Below are experts of layer 3 (counted from 0) of a mixture-of-experts language model. Rows are named router (the router's row for the expert), gate (a neuron's input weights, with its number), up (a neuron's input weights, with its number), down (a neuron's output weights, with its number) and show model dimensions 0-159. Each number is 50 + 10 x the weight over its row's rms, rounded and kept within 0 to 99.
After each expert's rows: a language model's description of what the expert responds to. This comes from a sample of Wikipedia text that the model never trained on.

# expert 9
router:48 48 54 59 32 74 54 51 58 57 41 46 43 64 56 38 47 48 50 58 45 47 50 57 54 46 63 36 33 56 60 35 37 42 65 39 55 37 56 40 40 39 52 45 62 41 42 29 32 50 55 46 35 66 66 48 54 74 36 49 58 46 32 64 54 64 59 44 60 53 33 60 55 62 32 62 55 58 58 40 63 40 49 60 56 58 52 48 37 60 49 52 52 58 48 47 34 43 51 39 77 45 45 32 47 57 43 63 48 59 42 53 44 48 50 61 64 55 36 52 72 32 62 55 37 52 58 40 37 44 41 51 31 46 42 34 45 63 43 46 53 54 64 39 54 41 45 63 38 38 45 43 56 48 54 57 54 51 52 56
gate0:50 53 43 59 56 74 63 36 40 61 36 54 37 41 31 43 66 51 51 43 31 61 40 46 56 51 57 44 53 47 47 48 67 37 54 60 59 56 59 46 48 36 62 58 56 42 57 41 56 53 46 58 60 43 61 41 51 66 45 66 49 54 65 59 41 60 66 61 33 65 59 44 47 49 46 26 31 42 37 47 47 56 36 54 30 45 38 63 55 51 48 42 52 63 46 61 40 57 52 56 52 59 35 40 63 48 73 57 50 51 42 49 62 58 46 50 39 49 42 53 61 51 64 42 45 65 58 45 54 67 38 32 59 48 42 63 44 44 48 57 63 48 46 51 46 54 44 48 57 61 42 64 40 61 52 48 28 49 18 56
up0:73 55 46 32 50 33 55 51 52 52 47 50 40 51 36 40 55 51 58 40 49 66 65 55 49 57 40 46 41 56 46 73 69 44 48 52 51 72 51 29 43 46 60 42 62 60 43 42 65 43 50 70 54 50 57 69 57 37 43 71 31 54 43 55 45 43 45 46 32 52 61 54 55 60 52 40 43 45 48 38 53 53 43 33 45 41 57 64 45 62 31 47 59 43 61 63 55 46 51 72 59 32 46 51 70 39 59 49 56 59 35 49 60 34 61 59 51 59 46 57 53 47 58 59 53 57 38 44 54 49 46 44 59 49 45 46 45 54 61 53 59 41 37 64 53 47 31 54 58 30 50 62 51 43 41 63 27 61 46 49
down0:48 46 39 39 60 74 49 64 48 35 49 50 55 50 39 51 48 56 58 48 43 31 63 40 67 50 29 43 57 54 60 60 54 46 72 52 62 48 54 52 49 44 55 53 66 56 49 37 31 49 56 46 42 46 48 51 64 39 36 39 40 47 37 54 57 53 55 36 62 53 48 43 64 62 43 64 64 57 45 43 51 31 34 53 57 47 35 50 48 24 37 35 58 45 41 38 59 31 44 67 50 57 59 47 51 56 51 62 40 61 61 50 53 52 44 47 44 47 58 52 33 34 66 38 29 61 47 50 59 53 49 57 65 64 44 57 59 48 42 47 63 41 44 50 48 68 39 57 40 72 45 63 53 37 64 39 41 41 41 43
Word pieces inside a longer word that is split up, such as ad in inadvertently, imin in diminutive, ell in travellers.

# expert 60
router:57 40 38 45 32 56 51 54 59 32 34 30 61 39 54 56 65 36 60 52 65 50 56 38 67 60 59 50 47 50 61 51 52 56 37 55 59 41 44 41 51 53 41 36 61 40 51 37 36 32 45 58 39 65 56 45 38 39 46 67 44 41 40 46 52 61 66 71 57 56 52 40 42 59 35 44 40 59 49 55 43 61 66 52 58 56 42 55 46 56 35 68 35 40 46 56 37 45 44 63 57 40 55 51 34 45 46 52 52 56 46 51 68 45 63 56 53 61 40 38 41 52 43 53 61 55 66 48 42 26 60 51 54 58 48 52 58 70 71 55 58 51 31 38 49 39 40 44 46 49 56 76 61 40 57 61 56 52 62 54
gate1:53 45 50 46 38 52 46 49 52 61 60 40 65 56 45 52 59 47 46 46 38 36 58 45 50 54 54 46 54 59 47 54 58 50 47 27 51 44 53 52 23 52 57 59 42 30 45 48 65 47 52 46 45 48 37 39 59 31 68 37 62 54 44 61 61 61 67 57 41 45 54 63 47 47 48 47 30 50 31 38 63 44 65 62 48 56 59 70 67 56 39 57 45 46 39 49 45 47 53 68 62 54 53 46 47 48 60 60 45 49 41 61 47 41 54 58 29 56 53 33 64 76 44 51 49 76 34 53 50 67 42 67 42 40 51 63 49 50 45 34 59 41 53 47 62 53 50 33 60 52 57 40 53 64 43 48 44 53 23 58
up1:61 44 58 42 48 48 66 54 49 48 55 51 66 60 48 46 59 52 32 54 63 56 43 44 33 66 43 56 59 40 61 49 46 44 40 35 47 78 58 39 32 40 37 39 52 55 59 60 56 44 60 52 30 50 47 52 65 50 64 64 27 52 47 34 57 35 42 45 42 67 33 34 35 68 40 50 53 50 58 43 71 35 48 52 55 44 56 50 48 41 51 59 46 56 48 36 46 64 21 53 47 35 55 63 69 57 57 54 48 51 47 61 64 43 59 54 35 44 58 35 56 45 47 38 45 45 51 51 49 62 37 63 28 59 44 47 57 53 43 53 34 38 56 50 63 47 67 57 56 39 41 50 50 49 51 44 43 49 59 56
down1:62 34 46 56 59 56 52 60 42 54 44 47 62 41 48 26 59 36 44 49 66 58 38 46 85 57 64 38 46 44 56 48 51 40 43 62 46 45 44 49 49 45 39 45 44 64 62 44 43 43 59 53 54 48 67 46 54 39 47 47 42 47 57 60 61 48 76 42 39 61 42 42 60 38 54 74 32 41 60 56 38 43 29 46 43 59 62 42 37 42 72 52 44 39 49 40 43 57 79 60 65 58 42 60 46 45 38 72 31 56 41 55 44 40 55 42 51 57 58 49 70 58 36 43 54 44 50 48 54 43 43 57 59 68 47 54 53 52 60 45 54 42 35 42 44 51 51 62 53 42 53 49 61 57 52 61 43 47 54 50
Mixed short pieces in descriptive or legal prose, such as shall, long, deep, rain, will, and word middles like ackn-ow-ledge.

# expert 23
router:45 39 31 60 43 58 52 51 28 60 57 55 55 67 59 64 51 44 54 62 62 41 47 43 44 51 55 64 41 46 31 53 38 50 40 46 65 40 44 60 49 51 57 60 48 37 61 59 49 44 45 61 47 58 53 55 51 51 63 38 71 40 69 41 55 67 54 67 45 49 55 54 63 68 27 58 47 53 38 48 32 46 51 60 54 72 37 49 46 45 65 51 39 48 53 58 43 38 39 49 68 49 60 52 45 64 53 41 45 48 52 53 65 50 67 64 38 59 47 42 55 49 47 32 46 44 62 48 65 63 51 73 46 51 40 46 50 62 55 62 30 42 36 57 64 59 48 59 45 27 42 31 55 60 42 51 62 49 49 60
gate2:43 50 47 50 56 58 70 44 39 53 54 58 34 53 34 43 53 46 69 51 49 49 48 47 65 48 50 56 51 47 66 50 48 46 46 65 63 70 52 45 49 52 61 51 54 45 49 48 49 43 66 58 40 59 74 68 45 46 41 55 37 59 54 48 52 36 47 46 37 56 62 57 43 63 47 43 56 46 49 56 40 32 48 52 49 40 41 48 44 62 50 55 35 54 48 68 47 74 49 64 61 67 51 40 35 64 54 57 59 56 28 38 50 38 61 49 47 33 59 46 67 63 56 59 47 58 56 55 36 51 51 60 39 39 54 37 48 59 53 45 47 73 44 56 49 62 65 39 70 64 36 61 48 42 18 43 35 51 60 39
up2:50 53 55 40 46 44 67 54 57 48 46 48 50 58 56 40 38 45 36 39 69 51 55 64 40 66 56 61 31 55 47 52 52 58 43 44 75 52 50 51 44 55 65 50 33 41 46 70 62 45 50 52 41 48 62 59 59 73 58 45 58 46 48 71 62 43 57 56 55 35 45 57 44 35 57 59 53 44 63 50 57 41 33 33 51 33 52 32 60 47 59 48 51 52 57 67 66 57 58 54 35 39 46 56 38 36 51 42 50 46 70 53 52 63 36 58 41 69 46 53 61 29 62 43 49 36 62 40 60 48 55 38 48 46 49 50 47 47 62 50 41 53 49 27 50 44 40 68 64 40 56 67 54 50 46 41 62 35 56 38
down2:46 51 59 54 57 42 49 54 45 48 45 41 43 30 45 43 40 36 48 52 72 44 56 53 64 37 40 59 70 43 39 40 69 50 40 51 58 53 50 38 42 55 61 49 44 51 42 36 46 51 27 47 71 42 37 60 40 61 58 69 46 62 49 60 47 69 64 53 48 50 41 48 54 68 56 58 67 34 53 47 53 49 42 38 53 70 39 41 58 51 64 39 24 35 67 40 47 43 44 40 44 68 54 41 42 53 34 55 46 38 49 62 52 48 38 57 37 66 43 74 53 41 66 46 44 42 42 44 41 69 46 43 57 49 68 42 40 51 45 61 42 45 52 61 44 64 45 52 44 57 45 62 58 51 50 47 45 63 63 53
Middle or final pieces of rare words and names, e.g. ip in pluripotent or centipede, gh in Lindbergh, um in lyceum.

# expert 41
router:50 65 51 58 56 55 54 54 55 57 61 35 44 67 60 70 43 42 44 66 32 54 44 45 53 60 54 44 48 38 27 57 56 63 67 59 46 60 42 55 47 69 30 58 42 51 63 49 56 45 64 53 60 47 47 45 61 54 58 49 63 48 46 51 60 47 54 45 50 52 47 47 47 62 51 54 53 37 39 51 43 46 40 52 63 29 51 57 49 51 51 61 43 35 42 39 41 53 35 51 55 66 39 49 61 68 56 47 50 66 54 48 62 39 51 55 43 66 35 24 51 52 52 67 59 50 44 33 76 57 56 54 38 58 50 46 68 58 55 67 48 64 39 41 58 68 58 45 52 33 43 39 57 43 63 73 63 41 34 48
gate3:62 47 46 40 63 38 49 66 46 49 53 51 33 45 49 24 61 40 46 84 30 57 45 47 53 47 57 60 47 48 44 48 44 46 46 61 49 62 57 52 47 56 47 62 38 48 49 40 24 62 68 47 58 56 65 74 52 33 48 61 42 49 51 54 46 37 56 66 43 72 54 47 65 64 41 62 55 56 51 60 49 61 45 38 51 60 50 55 47 58 72 50 56 55 53 41 55 27 53 51 43 47 55 59 48 39 56 42 47 48 41 59 45 72 63 50 43 62 54 53 64 54 71 60 44 59 57 49 49 44 38 56 54 51 52 40 69 64 51 45 49 66 53 37 52 43 50 36 75 46 49 49 42 60 49 56 45 62 56 49
up3:45 52 48 54 48 60 58 33 45 66 48 47 57 52 38 62 37 55 39 48 41 47 57 40 45 48 33 55 66 54 50 57 62 52 33 61 44 53 61 46 59 45 49 55 43 46 55 50 56 34 48 60 42 75 47 45 64 57 49 46 51 77 38 45 61 77 67 54 54 57 34 36 48 62 69 33 48 61 54 60 47 45 49 67 30 53 57 50 57 47 53 57 34 63 79 47 45 54 51 66 62 43 44 42 40 61 59 59 51 35 52 54 79 42 43 48 60 52 36 53 45 58 54 36 53 49 34 50 49 62 51 49 64 78 35 57 51 33 62 52 55 47 45 60 43 37 48 64 57 51 56 52 51 46 54 47 48 55 51 52
down3:42 45 77 51 64 32 49 54 61 41 48 42 64 55 55 46 52 53 38 25 44 45 43 53 52 47 49 56 58 71 50 56 58 54 37 54 57 55 53 48 61 62 55 49 32 60 37 36 41 32 65 35 49 53 38 70 41 50 53 54 48 51 62 52 60 58 43 50 77 59 51 66 55 45 51 51 42 49 38 45 52 66 53 61 34 55 39 51 38 49 34 50 47 44 53 59 67 64 64 41 59 57 44 53 46 67 57 57 51 55 46 48 54 63 33 56 34 54 43 42 38 61 47 69 77 62 53 44 44 63 56 46 44 46 53 62 55 51 62 52 39 63 52 41 65 70 37 75 47 46 46 60 53 41 50 45 45 51 54 64
Word-final suffixes ian, ic, ine, ier in ethnic adjectives and names, e.g. Megrelian, Nestorian, sporadic, Demian.

# expert 15
router:54 46 63 36 48 41 55 58 53 67 51 44 45 72 53 62 50 56 52 57 59 40 49 50 50 55 55 45 44 50 38 54 40 66 42 54 58 54 43 45 28 47 58 69 57 36 38 60 59 64 46 37 49 48 63 67 51 55 53 61 49 50 52 41 40 36 61 42 50 53 31 45 43 44 51 47 29 62 34 37 48 33 36 36 35 62 44 69 39 49 64 51 44 56 40 56 68 37 48 38 59 55 62 40 49 45 52 38 43 51 42 49 45 41 55 66 61 44 41 40 29 55 53 29 71 43 43 57 59 44 67 63 53 40 53 41 60 51 43 61 54 55 62 52 75 38 55 43 44 59 29 61 46 59 61 65 57 62 46 52
gate2:63 62 56 36 35 43 42 50 48 60 31 45 49 40 50 43 49 47 56 48 61 47 51 62 70 43 31 71 51 51 68 61 43 47 44 47 62 35 54 53 70 55 42 53 40 55 57 37 61 63 52 45 39 36 49 50 53 43 55 38 46 53 47 52 58 84 68 45 48 48 53 60 63 41 50 39 54 31 39 49 56 72 58 52 59 56 67 59 50 46 55 46 64 67 43 36 46 62 52 69 37 58 27 43 48 44 53 48 42 52 58 42 59 66 30 41 58 50 60 46 65 64 45 48 46 59 52 50 46 45 41 48 52 50 42 65 59 57 62 43 57 53 31 41 45 52 63 50 34 53 54 47 55 41 50 69 45 67 53 38
up2:46 37 49 75 62 60 50 54 55 45 69 57 47 59 55 49 54 65 45 42 46 46 38 48 36 49 69 36 40 49 35 47 41 50 53 55 38 69 60 63 38 40 47 46 61 48 46 46 33 41 47 49 62 58 46 39 40 57 50 44 56 49 59 38 47 30 37 49 51 41 59 40 27 55 49 57 52 73 63 45 41 38 44 42 47 36 47 46 55 57 50 52 36 33 48 74 53 45 43 35 62 36 69 54 51 54 41 57 47 47 35 59 36 42 72 54 37 48 38 45 40 38 60 62 58 46 49 46 47 51 52 48 37 36 51 20 39 39 38 55 43 51 62 55 55 64 37 48 64 50 51 51 46 50 45 28 63 43 59 45
down2:51 48 60 52 49 69 70 59 63 56 32 62 59 44 56 54 55 56 47 43 55 26 56 54 57 62 73 36 54 49 23 37 46 58 42 42 50 52 60 58 49 50 43 52 48 55 59 58 42 50 37 56 50 36 33 31 53 42 54 56 53 48 54 53 56 53 35 38 52 50 48 49 52 42 73 52 46 71 50 38 65 64 63 33 50 47 43 45 49 63 31 51 53 65 52 55 46 28 57 43 57 49 47 33 27 40 60 61 56 56 47 53 63 51 47 63 35 66 58 54 69 43 43 40 51 50 52 51 60 42 50 62 60 37 42 43 44 46 46 80 47 42 53 54 51 52 42 40 47 57 36 44 62 43 42 47 40 51 34 63
Word-final suffixes, mostly plural endings like s, ers, ies, ives, ics, ology, ending nouns such as therapies and Perspectives.